Experts of a small language model.
Size: width 256, vocabulary 6408, 27M parameters.
Experts: 12 experts in each of 10 layers, 240 SwiGLU neurons an expert.
Training: a variant of Muon for the experts, 1573M tokens, 12002 steps.
Below are experts of layer 7 (counted from 0) of a mixture-of-experts language model. Rows are named router (the router's row for the expert), gate (a neuron's input weights, with its number), up (a neuron's input weights, with its number), down (a neuron's output weights, with its number) and show model dimensions 0-255. Each number is 50 + 10 x the weight over its row's rms, rounded and kept within 0 to 99.
Before each expert's rows: "mostly gets" lists some tokens that are sent to it at least half of the time. This comes from a sample of Wikipedia text that the model never trained on.

# expert 4
mostly gets: " book", " song", " world", " war", " band", " program"
router:32 68 62 53 57 42 55 61 56 42 53 49 56 26 53 58 39 57 45 74 57 34 62 65 52 34 44 71 58 52 56 63 48 46 46 51 60 68 47 44 53 58 51 46 49 39 53 51 56 64 38 53 48 70 44 44 57 46 41 46 60 54 64 56 51 43 58 41 63 52 41 52 42 55 59 36 59 46 57 48 61 47 58 37 50 33 32 42 49 54 42 54 48 56 27 48 33 59 49 51 34 62 47 54 38 59 27 49 42 53 54 50 37 35 23 25 41 27 41 43 46 65 53 57 53 63 61 48 44 59 46 48 28 38 39 41 49 49 43 57 49 69 53 54 40 44 45 66 61 62 57 43 52 57 57 54 54 56 61 37 31 59 48 36 39 59 53 58 51 28 68 52 52 45 42 58 45 57 47 43 41 48 51 47 39 46 50 56 38 66 57 46 40 61 56 39 61 57 41 50 48 47 62 40 51 61 59 26 55 50 44 29 40 53 59 39 52 61 42 56 50 39 44 41 60 46 60 41 51 58 41 41 34 54 56 52 64 49 47 68 52 50 43 43 43 46 63 52 31 35 28 58 48 58 60 32
gate0:51 35 47 27 59 46 39 53 44 57 35 53 67 60 56 53 57 36 39 38 42 38 55 58 47 28 50 51 51 58 50 67 48 50 42 45 44 55 42 57 40 38 38 36 58 73 38 44 43 49 49 43 57 53 44 59 42 63 39 73 42 43 59 45 48 32 55 49 62 57 50 58 46 34 57 69 35 54 40 63 63 48 45 57 60 58 50 64 58 51 62 45 49 70 47 49 36 58 45 41 49 65 45 45 63 33 45 51 58 38 36 41 54 44 49 43 31 46 38 38 55 36 41 51 45 52 63 66 52 59 35 58 60 62 64 52 63 52 52 36 51 68 46 42 39 66 45 53 43 53 36 38 50 42 35 56 60 55 58 33 52 48 73 44 45 52 59 59 36 56 51 60 37 55 63 51 54 46 57 52 45 28 59 61 22 46 54 44 63 54 39 46 58 77 68 54 45 45 49 49 34 54 48 36 43 49 65 49 59 47 47 56 58 53 46 60 57 47 53 45 65 38 55 52 62 38 44 59 30 36 59 36 27 44 51 56 48 60 67 61 41 62 54 59 47 65 58 41 45 63 45 62 56 61 46 55
up0:47 56 41 50 57 52 38 61 38 40 65 50 33 43 42 39 57 50 59 48 47 64 47 49 44 59 46 53 48 48 65 36 55 80 44 51 48 40 39 41 52 73 44 53 50 52 43 63 52 51 73 40 47 62 55 31 50 55 54 51 42 45 61 50 40 55 45 55 43 49 57 51 46 33 52 46 57 49 47 40 47 62 48 43 38 53 47 39 56 43 41 39 27 62 67 53 60 69 55 31 63 49 60 36 59 45 47 52 23 30 72 55 47 71 60 56 56 36 60 33 47 36 57 51 59 62 64 19 59 47 46 64 48 49 67 39 60 38 60 51 55 47 49 61 58 44 44 41 61 42 51 51 41 36 41 52 44 64 51 54 64 43 47 44 57 43 53 33 50 51 41 52 22 57 58 51 56 57 44 41 56 70 52 62 48 42 55 31 53 46 51 34 54 58 50 47 48 55 52 64 42 55 42 65 40 66 47 32 31 28 70 38 39 52 64 54 47 57 46 47 57 55 59 55 40 53 54 51 37 50 61 50 72 52 68 40 61 62 50 56 38 58 46 59 36 53 52 57 43 51 62 56 51 57 56 43
down0:47 60 47 48 51 47 33 51 46 52 62 48 46 48 46 57 51 55 72 66 50 45 56 60 52 54 70 50 39 50 46 48 49 59 43 44 58 67 40 45 67 48 69 55 46 58 49 60 42 68 62 51 68 55 44 46 55 54 47 38 77 56 44 37 75 47 39 52 47 45 46 45 52 54 67 47 63 39 55 63 55 28 41 46 32 42 47 41 44 55 51 48 33 52 48 48 38 34 36 48 46 56 66 48 45 42 58 36 47 36 46 43 46 46 57 42 44 41 43 60 36 54 50 29 62 56 72 45 26 49 54 38 39 66 65 60 64 42 50 56 35 50 55 51 57 49 70 34 57 59 58 48 60 64 61 61 41 66 67 51 45 56 48 62 51 63 67 32 43 47 55 56 58 40 56 47 53 43 39 57 44 65 30 33 65 31 54 60 68 46 21 46 46 60 44 51 68 53 51 46 51 46 59 52 72 56 51 38 48 47 54 54 59 55 52 63 42 50 59 50 43 50 43 41 44 59 38 59 48 36 44 44 60 45 45 36 41 56 39 48 31 47 40 59 51 48 57 40 58 51 25 61 47 49 60 44

# expert 2
mostly gets: " Cor", " Pal", " Mon", " Col", " mon", " Los"
router:35 61 51 58 54 43 56 52 44 48 60 50 53 39 45 66 54 46 38 65 47 53 59 32 41 40 45 72 70 54 57 58 38 53 45 62 51 87 39 42 51 56 50 57 49 56 56 62 67 62 43 34 52 60 49 35 57 36 35 41 58 65 59 41 49 57 39 55 47 50 36 57 46 53 41 48 49 47 76 49 59 60 60 38 50 37 48 51 56 44 37 44 41 48 27 45 46 57 56 46 46 52 51 49 47 56 31 63 43 39 49 43 54 36 41 44 43 43 44 48 33 65 51 55 51 45 47 40 44 54 54 54 36 35 44 47 46 44 51 53 53 59 57 52 46 50 42 65 50 55 65 45 61 81 58 69 43 56 60 56 40 47 45 53 44 41 52 52 56 48 59 56 66 51 52 52 38 47 54 50 41 69 66 43 20 52 52 44 45 49 53 51 40 65 37 46 61 72 46 57 52 48 38 30 51 62 42 38 47 63 65 44 39 58 33 54 49 41 37 53 50 36 43 43 50 58 69 30 49 51 46 40 53 59 45 52 62 32 41 75 66 30 44 53 51 47 35 58 45 56 30 58 67 53 47 51
gate0:51 54 41 56 44 53 46 48 60 38 36 57 53 32 51 49 44 56 48 37 23 45 62 49 44 53 54 78 60 59 36 54 47 69 69 47 34 57 52 48 52 57 61 52 38 63 66 50 54 56 46 34 54 48 54 62 54 50 49 24 45 45 32 39 71 47 46 53 42 39 46 67 55 32 28 26 49 35 58 56 63 43 38 42 58 46 73 58 62 53 56 44 41 60 49 50 58 50 37 42 57 57 44 42 37 46 40 41 54 39 45 42 58 39 39 50 65 53 48 55 54 56 50 58 57 58 64 49 35 65 54 32 54 49 54 43 41 54 50 54 48 62 42 56 49 39 45 81 41 48 53 50 46 61 53 53 44 40 51 64 42 64 56 57 61 50 32 73 68 58 48 52 43 54 53 63 58 62 34 53 53 52 59 43 60 54 47 53 62 45 45 54 50 45 50 45 52 43 35 55 61 45 55 41 46 57 40 52 37 50 49 59 59 55 42 42 15 62 50 32 33 55 55 51 62 63 43 54 51 37 41 40 50 28 50 56 52 30 43 40 44 32 70 53 53 45 45 42 44 51 46 66 63 62 47 52
up0:51 39 53 57 70 42 35 49 57 44 40 43 54 45 46 52 50 69 56 43 54 42 49 57 42 55 51 57 45 43 47 62 76 64 64 55 67 55 47 45 57 62 51 49 53 46 53 50 52 43 44 35 57 65 75 55 56 57 43 48 61 65 55 56 69 40 56 49 51 44 45 59 48 35 54 46 37 54 43 54 54 52 51 40 47 44 56 39 58 69 42 45 42 50 45 43 49 58 65 65 49 58 54 51 56 43 49 41 39 57 53 45 49 30 41 56 50 48 49 49 54 57 53 66 38 68 57 48 50 38 52 45 41 62 50 40 49 61 52 54 50 39 57 45 62 61 56 53 74 60 41 49 51 60 43 44 66 46 48 48 31 42 62 55 49 46 36 25 35 63 53 56 44 67 43 40 37 48 46 37 38 59 67 47 25 50 44 58 48 62 38 61 57 62 46 51 61 30 61 44 38 41 38 50 42 43 62 56 43 39 45 31 58 39 74 64 42 45 59 50 27 47 47 49 45 57 43 58 64 61 39 45 69 67 86 45 42 43 36 54 66 38 59 40 38 51 53 50 48 60 77 54 34 62 60 49
down0:51 43 41 58 58 55 34 29 41 54 47 54 52 40 40 47 53 59 59 55 38 39 39 64 58 52 52 59 62 45 49 40 56 43 37 23 46 37 46 50 47 51 33 55 39 54 71 45 50 28 48 34 56 41 42 56 36 61 63 33 60 44 42 44 41 62 63 51 38 59 53 59 43 61 48 55 52 38 50 53 61 51 41 40 42 62 50 54 61 40 61 50 63 48 67 44 79 54 42 44 54 35 59 53 54 52 44 50 51 58 54 26 35 47 40 53 53 61 61 55 47 65 45 56 33 49 61 51 41 51 39 51 50 44 60 42 32 52 47 43 62 49 55 37 52 35 39 39 65 61 43 58 40 58 32 39 54 45 45 50 57 51 44 40 34 40 42 62 44 58 38 49 37 77 64 51 45 67 36 66 55 54 50 36 49 64 63 53 53 52 36 50 62 49 43 39 64 49 37 47 32 58 41 49 43 53 38 64 40 60 48 50 38 63 51 64 56 50 47 44 53 66 47 61 42 61 23 58 61 42 62 48 35 37 53 46 51 42 45 54 46 50 54 41 20 67 45 50 55 77 51 41 48 53 41 45

# expert 0
mostly gets: " Kh", "ah", "ai", "iy", "ya", "ham"
router:43 53 53 41 63 48 46 45 50 29 56 46 54 58 57 55 56 60 39 63 53 50 53 46 32 65 45 63 54 52 43 54 41 47 51 51 45 59 52 45 39 51 43 49 56 66 67 65 48 50 43 32 45 68 42 57 70 39 32 52 37 64 51 42 42 61 38 41 59 61 37 56 42 65 57 57 53 50 63 47 39 62 50 35 49 45 62 50 52 51 33 49 54 59 28 49 53 38 70 44 55 54 66 62 52 69 48 45 47 49 48 45 51 23 47 40 59 39 64 52 48 66 52 52 44 59 52 30 58 69 44 46 28 44 43 46 62 47 60 52 37 51 40 72 39 46 47 71 56 45 65 54 62 74 35 56 46 54 61 46 42 46 55 58 37 39 46 51 44 52 60 59 66 46 52 52 47 39 54 34 45 62 52 37 26 51 60 50 50 69 44 48 44 47 42 42 72 73 51 61 40 47 43 59 44 52 52 22 58 72 41 41 43 61 45 60 49 51 45 49 57 48 65 62 45 54 49 37 48 51 35 50 58 56 51 53 59 32 53 68 57 45 53 75 45 53 43 55 49 62 55 44 67 44 57 38
gate0:64 29 54 34 49 36 61 61 55 36 49 44 53 54 60 57 45 66 47 58 47 49 49 50 40 61 67 45 57 61 49 59 63 53 44 56 34 68 51 61 44 63 48 52 68 46 43 55 42 61 41 43 36 49 62 46 59 64 39 55 46 50 54 42 64 59 44 54 31 74 55 43 41 35 35 55 52 44 65 59 56 32 39 50 45 52 33 37 41 65 49 52 41 52 53 42 34 45 39 41 55 57 59 53 43 60 38 52 57 63 41 59 53 59 56 59 44 48 54 40 44 34 58 62 46 62 38 35 41 53 60 63 51 33 59 53 49 45 54 45 46 46 49 53 48 37 49 46 38 52 53 31 53 48 41 48 53 45 34 35 44 49 59 35 39 57 53 70 25 49 41 54 60 66 34 56 62 51 27 63 49 52 46 52 41 52 43 56 41 49 50 46 41 39 34 49 62 38 55 49 62 55 57 53 74 54 49 37 54 47 53 62 48 45 49 62 55 47 72 48 79 41 35 59 60 55 48 34 65 37 57 48 59 57 57 65 43 63 46 59 55 44 66 51 71 71 66 56 47 33 59 32 54 54 43 36
up0:50 42 65 41 54 36 55 53 56 41 42 56 61 38 37 45 53 44 52 31 60 53 55 42 46 46 58 32 75 60 51 56 51 54 53 41 48 64 51 50 48 31 71 56 39 66 43 48 47 38 50 48 50 56 40 58 52 51 36 28 49 32 39 41 42 41 64 49 49 52 53 44 39 46 39 57 57 41 55 47 41 64 42 57 31 33 40 57 52 47 41 46 50 52 51 49 67 75 38 49 62 44 51 56 56 44 68 48 37 41 57 54 70 46 63 50 52 39 61 56 48 62 66 48 45 52 41 50 65 30 43 70 43 69 57 39 38 59 59 48 39 59 75 42 52 43 44 60 58 47 46 57 47 46 63 36 64 62 53 40 40 62 41 30 53 57 38 62 67 48 63 50 54 40 26 62 60 43 43 56 69 64 53 55 41 50 57 51 49 48 46 40 56 49 55 32 49 45 55 55 62 65 47 54 49 42 58 61 48 38 50 53 25 47 21 61 40 32 59 48 41 52 65 47 60 38 47 51 39 44 51 39 49 45 66 28 48 43 52 43 68 50 42 51 53 51 55 68 45 61 54 56 43 60 48 66
down0:43 44 53 52 52 45 68 48 40 65 45 49 65 52 55 39 36 68 38 44 53 61 53 41 71 35 44 53 52 54 38 58 57 46 41 52 62 56 37 60 52 47 58 54 57 43 55 52 24 00 56 39 50 37 50 45 51 50 50 32 53 57 50 62 41 47 62 53 46 32 51 78 44 55 58 63 52 44 49 42 64 46 66 48 29 51 41 57 38 66 26 55 45 62 45 39 53 56 28 37 54 60 52 57 52 57 30 46 59 59 59 56 55 47 41 37 34 49 44 55 50 62 68 52 37 41 49 53 40 49 39 57 47 38 49 33 56 35 60 50 44 39 50 42 33 42 47 57 54 44 47 43 54 47 34 36 60 40 49 59 53 50 39 46 50 53 61 52 46 57 42 41 40 46 58 44 46 43 46 48 46 62 50 42 58 51 52 38 50 51 51 38 60 54 57 37 46 72 51 51 29 55 46 69 58 61 56 48 55 40 67 36 54 32 64 54 49 62 60 60 76 50 41 62 66 42 50 44 60 31 51 45 48 60 41 52 59 51 50 49 54 52 61 65 61 44 42 36 45 34 51 47 61 45 54 38

# expert 11
mostly gets: " on", "ated", " under", " con", " over", " about"
router:47 55 64 44 47 65 74 81 55 42 38 35 51 54 50 44 46 69 72 68 58 61 60 49 56 63 43 61 70 62 54 57 49 45 66 41 46 76 48 26 58 38 58 46 68 59 58 48 46 59 39 71 60 45 58 43 57 59 37 50 48 55 55 57 62 70 45 45 66 49 56 49 55 56 60 48 42 60 48 54 67 70 56 56 40 53 52 50 55 51 38 41 52 52 64 59 56 39 54 54 52 35 44 50 54 33 48 64 51 47 51 49 41 57 46 63 51 55 72 58 47 48 50 50 52 56 59 41 36 33 61 36 46 49 55 55 54 59 46 57 49 36 57 45 39 67 44 46 38 36 43 61 56 57 65 53 61 19 60 44 42 52 46 67 63 54 64 31 44 40 54 65 73 53 45 50 36 63 48 54 31 41 76 51 45 44 54 35 61 59 49 48 49 49 62 49 53 54 36 46 35 48 56 54 50 49 46 40 67 53 51 60 46 55 37 41 66 40 40 50 59 43 42 46 49 55 67 45 56 56 49 53 46 25 53 57 38 48 48 40 47 46 59 61 39 56 56 53 46 48 47 34 52 45 43 62
gate0:48 48 46 60 55 51 58 57 59 45 54 36 49 36 60 48 57 56 77 67 57 52 49 48 66 56 74 50 46 68 61 33 54 24 52 51 52 47 50 54 52 70 49 41 51 51 37 43 40 63 46 67 57 46 70 71 38 48 32 25 40 53 42 50 54 48 58 44 51 43 53 59 59 45 52 45 38 45 62 59 44 43 34 67 32 54 55 48 34 61 34 61 52 34 69 54 53 55 43 66 40 44 48 53 50 40 55 44 28 41 62 69 56 50 46 49 64 44 57 63 49 54 60 53 65 47 48 39 48 37 56 57 55 45 53 41 52 37 29 47 42 49 57 47 58 44 45 50 32 40 47 37 48 58 62 45 50 49 60 56 56 59 47 61 53 55 43 44 60 54 46 57 60 39 53 58 59 48 55 50 43 44 55 65 47 57 52 62 60 54 50 50 52 59 49 73 53 85 71 42 41 56 44 38 52 58 48 48 47 50 53 55 48 42 46 47 45 39 36 73 54 58 40 49 32 33 37 49 57 64 47 41 57 33 48 35 48 62 43 57 45 61 49 64 52 38 54 42 34 29 59 63 39 48 69 62
up0:41 31 52 49 35 50 66 45 55 64 62 52 43 66 49 34 57 46 31 58 52 59 72 37 48 34 58 28 66 60 43 55 39 54 61 44 62 64 38 53 49 50 59 48 59 45 54 48 60 54 51 44 52 36 42 41 40 52 61 64 40 50 58 61 39 28 31 57 46 66 47 37 47 47 23 57 28 63 46 60 37 68 38 64 45 37 46 49 59 45 51 47 67 62 56 49 59 33 59 35 62 56 49 46 41 52 62 51 37 48 57 52 59 63 53 47 43 45 48 53 59 46 50 55 32 49 44 45 32 42 47 47 46 39 51 57 59 43 52 52 54 67 55 50 37 44 62 40 48 67 52 72 74 56 38 56 32 53 55 60 46 52 51 55 51 38 55 54 31 49 37 51 50 55 45 61 52 50 51 50 58 56 42 31 59 47 61 57 68 42 54 48 43 49 49 51 51 34 54 56 45 66 37 29 36 35 45 44 52 45 53 61 56 46 51 45 34 56 42 37 50 66 58 44 63 65 42 33 49 60 31 59 47 45 55 30 62 61 57 36 38 55 65 42 45 49 52 38 56 45 39 62 57 58 31 39
down0:64 45 54 46 57 40 58 34 42 48 60 60 48 51 54 61 35 47 58 45 39 50 41 48 51 38 65 71 64 45 47 55 50 49 51 56 52 68 42 50 55 56 60 48 42 59 49 58 50 94 56 52 43 39 42 51 29 30 53 67 47 14 55 60 41 40 32 41 63 47 51 48 52 48 61 35 48 54 54 56 40 47 51 45 49 44 39 50 24 60 58 60 48 49 40 38 71 50 53 42 44 53 43 54 58 43 60 51 51 56 50 32 58 23 51 54 39 58 51 49 48 59 42 37 69 39 55 50 66 36 27 55 42 62 51 49 48 53 60 61 58 41 51 43 52 54 50 30 50 36 48 46 44 48 43 47 62 66 52 62 41 53 36 57 42 53 55 41 55 45 64 55 40 55 42 45 66 44 67 37 35 52 32 53 51 54 54 49 34 51 38 62 49 77 39 48 64 47 32 29 62 52 53 36 47 50 50 49 55 59 66 46 65 36 42 53 31 44 53 38 39 49 48 48 42 43 50 44 45 56 52 47 53 47 40 39 42 48 48 42 52 61 51 43 27 39 58 52 57 50 46 61 60 45 40 59

# expert 7
mostly gets: " s", " p", " r", " f", " sp", " g"
router:39 57 62 63 45 47 55 52 46 51 49 31 58 49 43 61 49 58 40 70 46 53 49 41 48 35 47 72 55 50 52 58 39 60 39 49 52 65 47 29 43 37 28 49 54 51 60 52 66 61 49 49 54 65 51 41 57 51 48 62 53 57 64 51 50 68 52 41 68 49 49 36 41 64 53 41 50 52 74 44 72 42 70 42 46 44 43 56 50 42 41 50 49 42 53 42 43 51 60 53 63 63 51 48 54 47 40 56 52 50 44 40 57 32 32 42 39 43 41 63 30 53 47 57 45 59 44 42 38 38 51 47 26 38 42 42 35 48 51 67 47 66 53 58 38 44 56 69 48 62 71 43 56 55 45 54 40 55 52 43 37 38 50 44 43 43 44 60 43 37 54 51 41 30 38 61 39 57 59 44 48 73 45 45 35 60 47 60 43 48 55 47 62 61 45 29 46 71 45 41 52 50 56 45 56 66 49 36 53 43 49 61 34 58 57 58 58 51 62 53 50 46 46 26 44 68 65 50 66 62 25 47 41 42 53 62 64 34 48 63 47 37 53 48 63 41 46 57 36 58 35 52 54 50 33 29
gate0:28 53 37 60 48 48 58 51 33 50 54 40 31 63 62 40 44 45 68 58 38 48 62 36 47 42 51 34 61 44 54 56 43 39 45 48 37 40 39 48 60 39 62 51 40 76 40 45 44 29 45 46 66 51 56 53 40 57 33 42 43 35 57 45 51 60 44 47 46 41 40 44 66 51 36 46 61 42 53 39 60 40 52 57 34 47 49 26 21 47 52 35 58 53 40 46 55 38 52 66 64 36 41 42 37 32 51 59 32 39 52 43 59 42 49 61 48 43 49 62 39 58 37 54 43 41 54 66 60 44 44 41 44 61 44 55 42 66 63 51 48 46 52 47 46 51 56 44 52 69 48 54 42 38 61 58 70 39 45 42 42 57 33 53 57 51 31 76 40 42 53 48 42 65 46 40 46 56 57 56 49 45 61 53 54 65 48 61 53 46 63 37 41 57 41 72 30 45 49 70 45 64 63 48 70 44 55 47 49 57 38 46 45 42 53 50 50 39 39 41 22 57 39 41 62 58 55 57 72 30 34 49 53 56 50 49 54 47 54 52 41 50 52 57 53 49 42 37 45 62 50 54 47 44 52 40
up0:52 44 66 41 79 39 57 45 55 51 49 57 36 60 45 63 58 61 43 51 39 63 47 45 49 46 65 54 52 53 47 44 41 47 39 44 57 31 51 37 50 46 40 44 52 68 46 73 54 46 36 37 47 52 53 69 46 61 36 37 51 45 64 46 41 82 72 43 43 53 42 47 43 62 39 59 55 44 33 47 44 41 36 54 33 36 52 34 52 52 53 54 58 50 55 45 52 45 46 49 59 43 53 46 48 43 47 51 48 49 61 48 58 62 45 55 52 62 58 40 33 40 27 50 31 33 41 60 54 53 73 27 48 62 65 43 32 51 64 45 54 38 49 40 57 56 63 44 59 45 49 55 56 45 58 60 36 63 44 58 31 29 45 50 45 45 52 46 47 50 39 47 36 60 44 50 60 53 50 54 54 49 59 55 42 43 50 42 46 58 39 52 63 43 46 54 50 42 45 52 49 64 68 66 74 45 48 55 53 56 40 59 53 39 49 60 41 39 43 70 17 53 65 38 60 58 54 31 46 39 56 49 56 51 61 56 39 38 51 35 41 35 73 56 57 56 49 60 38 52 44 51 40 65 51 35
down0:64 44 65 71 52 47 55 58 44 51 45 48 46 51 52 63 48 27 62 44 47 44 47 55 47 56 41 48 41 65 48 55 51 39 36 39 52 35 74 42 56 36 48 50 51 42 47 61 47 36 51 60 71 66 55 36 50 49 50 50 72 58 47 41 62 57 63 64 51 63 52 51 50 64 56 53 45 41 53 63 52 62 37 32 44 39 55 53 53 33 41 48 45 59 41 66 27 71 54 50 40 33 48 62 34 51 39 34 42 56 53 47 49 62 53 46 38 47 39 42 57 66 50 52 43 61 48 29 56 55 57 48 44 53 32 46 50 53 67 71 58 51 53 50 67 48 37 57 60 45 46 30 51 36 45 54 52 70 50 64 37 26 48 57 33 52 46 65 36 50 73 39 56 55 51 45 51 52 51 24 43 51 55 44 50 40 62 36 67 63 36 53 31 55 59 40 26 32 44 42 40 39 39 43 72 49 54 55 45 44 50 57 37 51 41 34 52 48 39 58 47 52 66 49 38 55 47 45 47 42 39 57 39 52 50 62 49 34 40 69 41 61 37 53 51 43 52 56 51 49 48 45 53 57 48 57

# expert 5
mostly gets: " his", " have", " their", " has", " he", " which"
router:46 63 52 35 50 66 50 65 45 70 40 53 57 52 56 42 62 41 71 47 47 54 48 50 60 56 44 56 46 57 58 54 60 31 45 41 48 50 56 43 59 45 58 37 59 52 44 49 39 36 66 55 53 34 34 59 59 49 41 42 40 40 61 39 51 61 69 36 43 53 64 36 48 55 67 59 29 63 41 47 56 52 51 56 48 46 53 51 61 47 53 44 51 51 63 54 45 53 58 54 49 23 55 51 53 37 50 52 63 51 27 50 38 51 62 67 38 75 53 46 44 40 46 38 48 53 64 62 32 39 64 41 46 65 85 61 43 50 52 59 41 26 56 45 28 65 41 53 44 52 59 55 48 60 58 69 58 23 55 43 49 53 49 74 46 60 54 37 44 49 59 63 73 57 47 44 37 53 51 43 25 36 63 53 53 50 49 42 55 53 44 46 72 41 61 34 54 58 52 46 53 42 57 58 56 54 59 54 55 61 49 47 43 52 39 41 53 45 57 60 46 38 45 42 52 49 52 52 37 43 47 44 54 40 47 53 42 54 56 43 63 51 52 60 27 53 44 41 48 41 31 34 54 42 61 65
gate0:42 67 37 28 42 36 64 78 51 34 42 50 34 62 40 59 39 60 49 51 53 51 57 52 62 49 58 47 56 40 48 31 36 57 34 48 46 39 49 48 58 36 45 38 37 62 46 49 41 38 58 65 57 49 50 64 36 44 61 49 50 49 46 49 43 51 33 50 35 43 59 62 37 53 57 47 34 60 36 35 42 47 35 69 36 58 56 53 58 60 56 54 56 54 39 53 56 38 48 42 49 49 67 44 50 45 51 32 58 53 66 60 50 50 56 50 68 48 30 46 40 45 28 49 35 57 50 49 62 38 36 48 43 51 60 35 40 37 74 55 48 52 46 40 42 49 63 61 61 54 41 44 59 43 46 44 52 40 49 57 51 54 55 55 38 67 55 29 51 44 35 84 46 35 61 39 51 52 61 38 53 52 57 66 56 35 38 44 41 54 40 45 59 57 57 37 57 40 40 58 29 41 46 51 47 41 46 67 51 44 41 42 40 63 43 63 39 44 54 54 58 45 60 49 51 31 50 51 44 51 55 47 32 58 43 44 43 56 50 35 53 50 56 58 37 40 64 39 39 76 47 45 34 60 53 42
up0:41 58 45 66 33 61 53 52 45 51 46 30 22 52 34 52 35 22 49 57 49 52 38 48 60 39 59 44 52 51 74 33 62 42 58 49 58 57 59 54 67 59 37 24 55 51 46 29 47 51 43 71 38 59 28 57 36 56 37 46 44 36 37 46 53 53 52 34 48 40 47 50 46 63 80 50 52 53 61 55 40 39 43 52 51 46 60 53 53 57 47 66 45 48 49 55 51 52 51 36 58 47 65 64 70 50 51 52 42 39 37 45 75 48 50 47 59 63 46 51 44 39 38 34 49 57 45 52 38 52 45 24 50 50 69 47 45 61 24 44 50 47 44 50 43 50 41 59 54 60 54 48 51 38 42 60 42 42 49 64 34 58 46 40 59 71 49 48 59 64 50 52 51 58 50 43 31 49 50 45 51 41 69 44 43 47 68 62 44 51 53 53 53 65 50 49 54 46 52 45 38 46 55 54 59 58 63 44 45 37 54 44 45 42 50 46 35 72 65 66 40 53 58 39 55 50 50 63 48 54 60 51 51 52 60 34 43 64 63 40 51 32 55 53 64 44 45 38 64 50 52 56 37 51 53 41
down0:52 58 34 26 60 47 49 48 55 35 53 48 45 43 43 67 64 52 47 37 50 56 41 48 31 60 49 57 39 28 41 49 47 51 46 31 47 54 52 52 45 58 60 69 66 35 57 44 58 28 54 53 40 56 57 49 46 28 58 54 55 65 58 60 51 37 61 55 48 53 55 22 62 41 52 32 67 42 44 54 56 56 57 41 54 50 49 31 37 40 64 54 47 48 39 50 52 44 38 53 49 52 34 29 51 55 50 52 39 49 53 54 45 47 47 43 49 31 44 59 44 47 49 54 73 45 58 56 58 53 46 58 42 44 43 45 66 50 56 37 40 55 42 43 41 32 75 62 35 40 43 43 51 56 58 36 62 67 50 34 66 55 46 45 43 53 43 52 30 44 57 35 48 49 57 48 55 59 56 53 50 55 42 55 57 55 53 25 44 46 38 62 44 56 52 53 30 37 44 51 61 58 44 67 62 33 37 52 61 51 51 61 71 57 49 32 54 27 49 56 27 67 48 35 43 58 54 44 32 43 55 49 47 51 48 56 48 58 41 38 50 50 44 26 53 48 48 72 41 53 54 57 30 59 38 52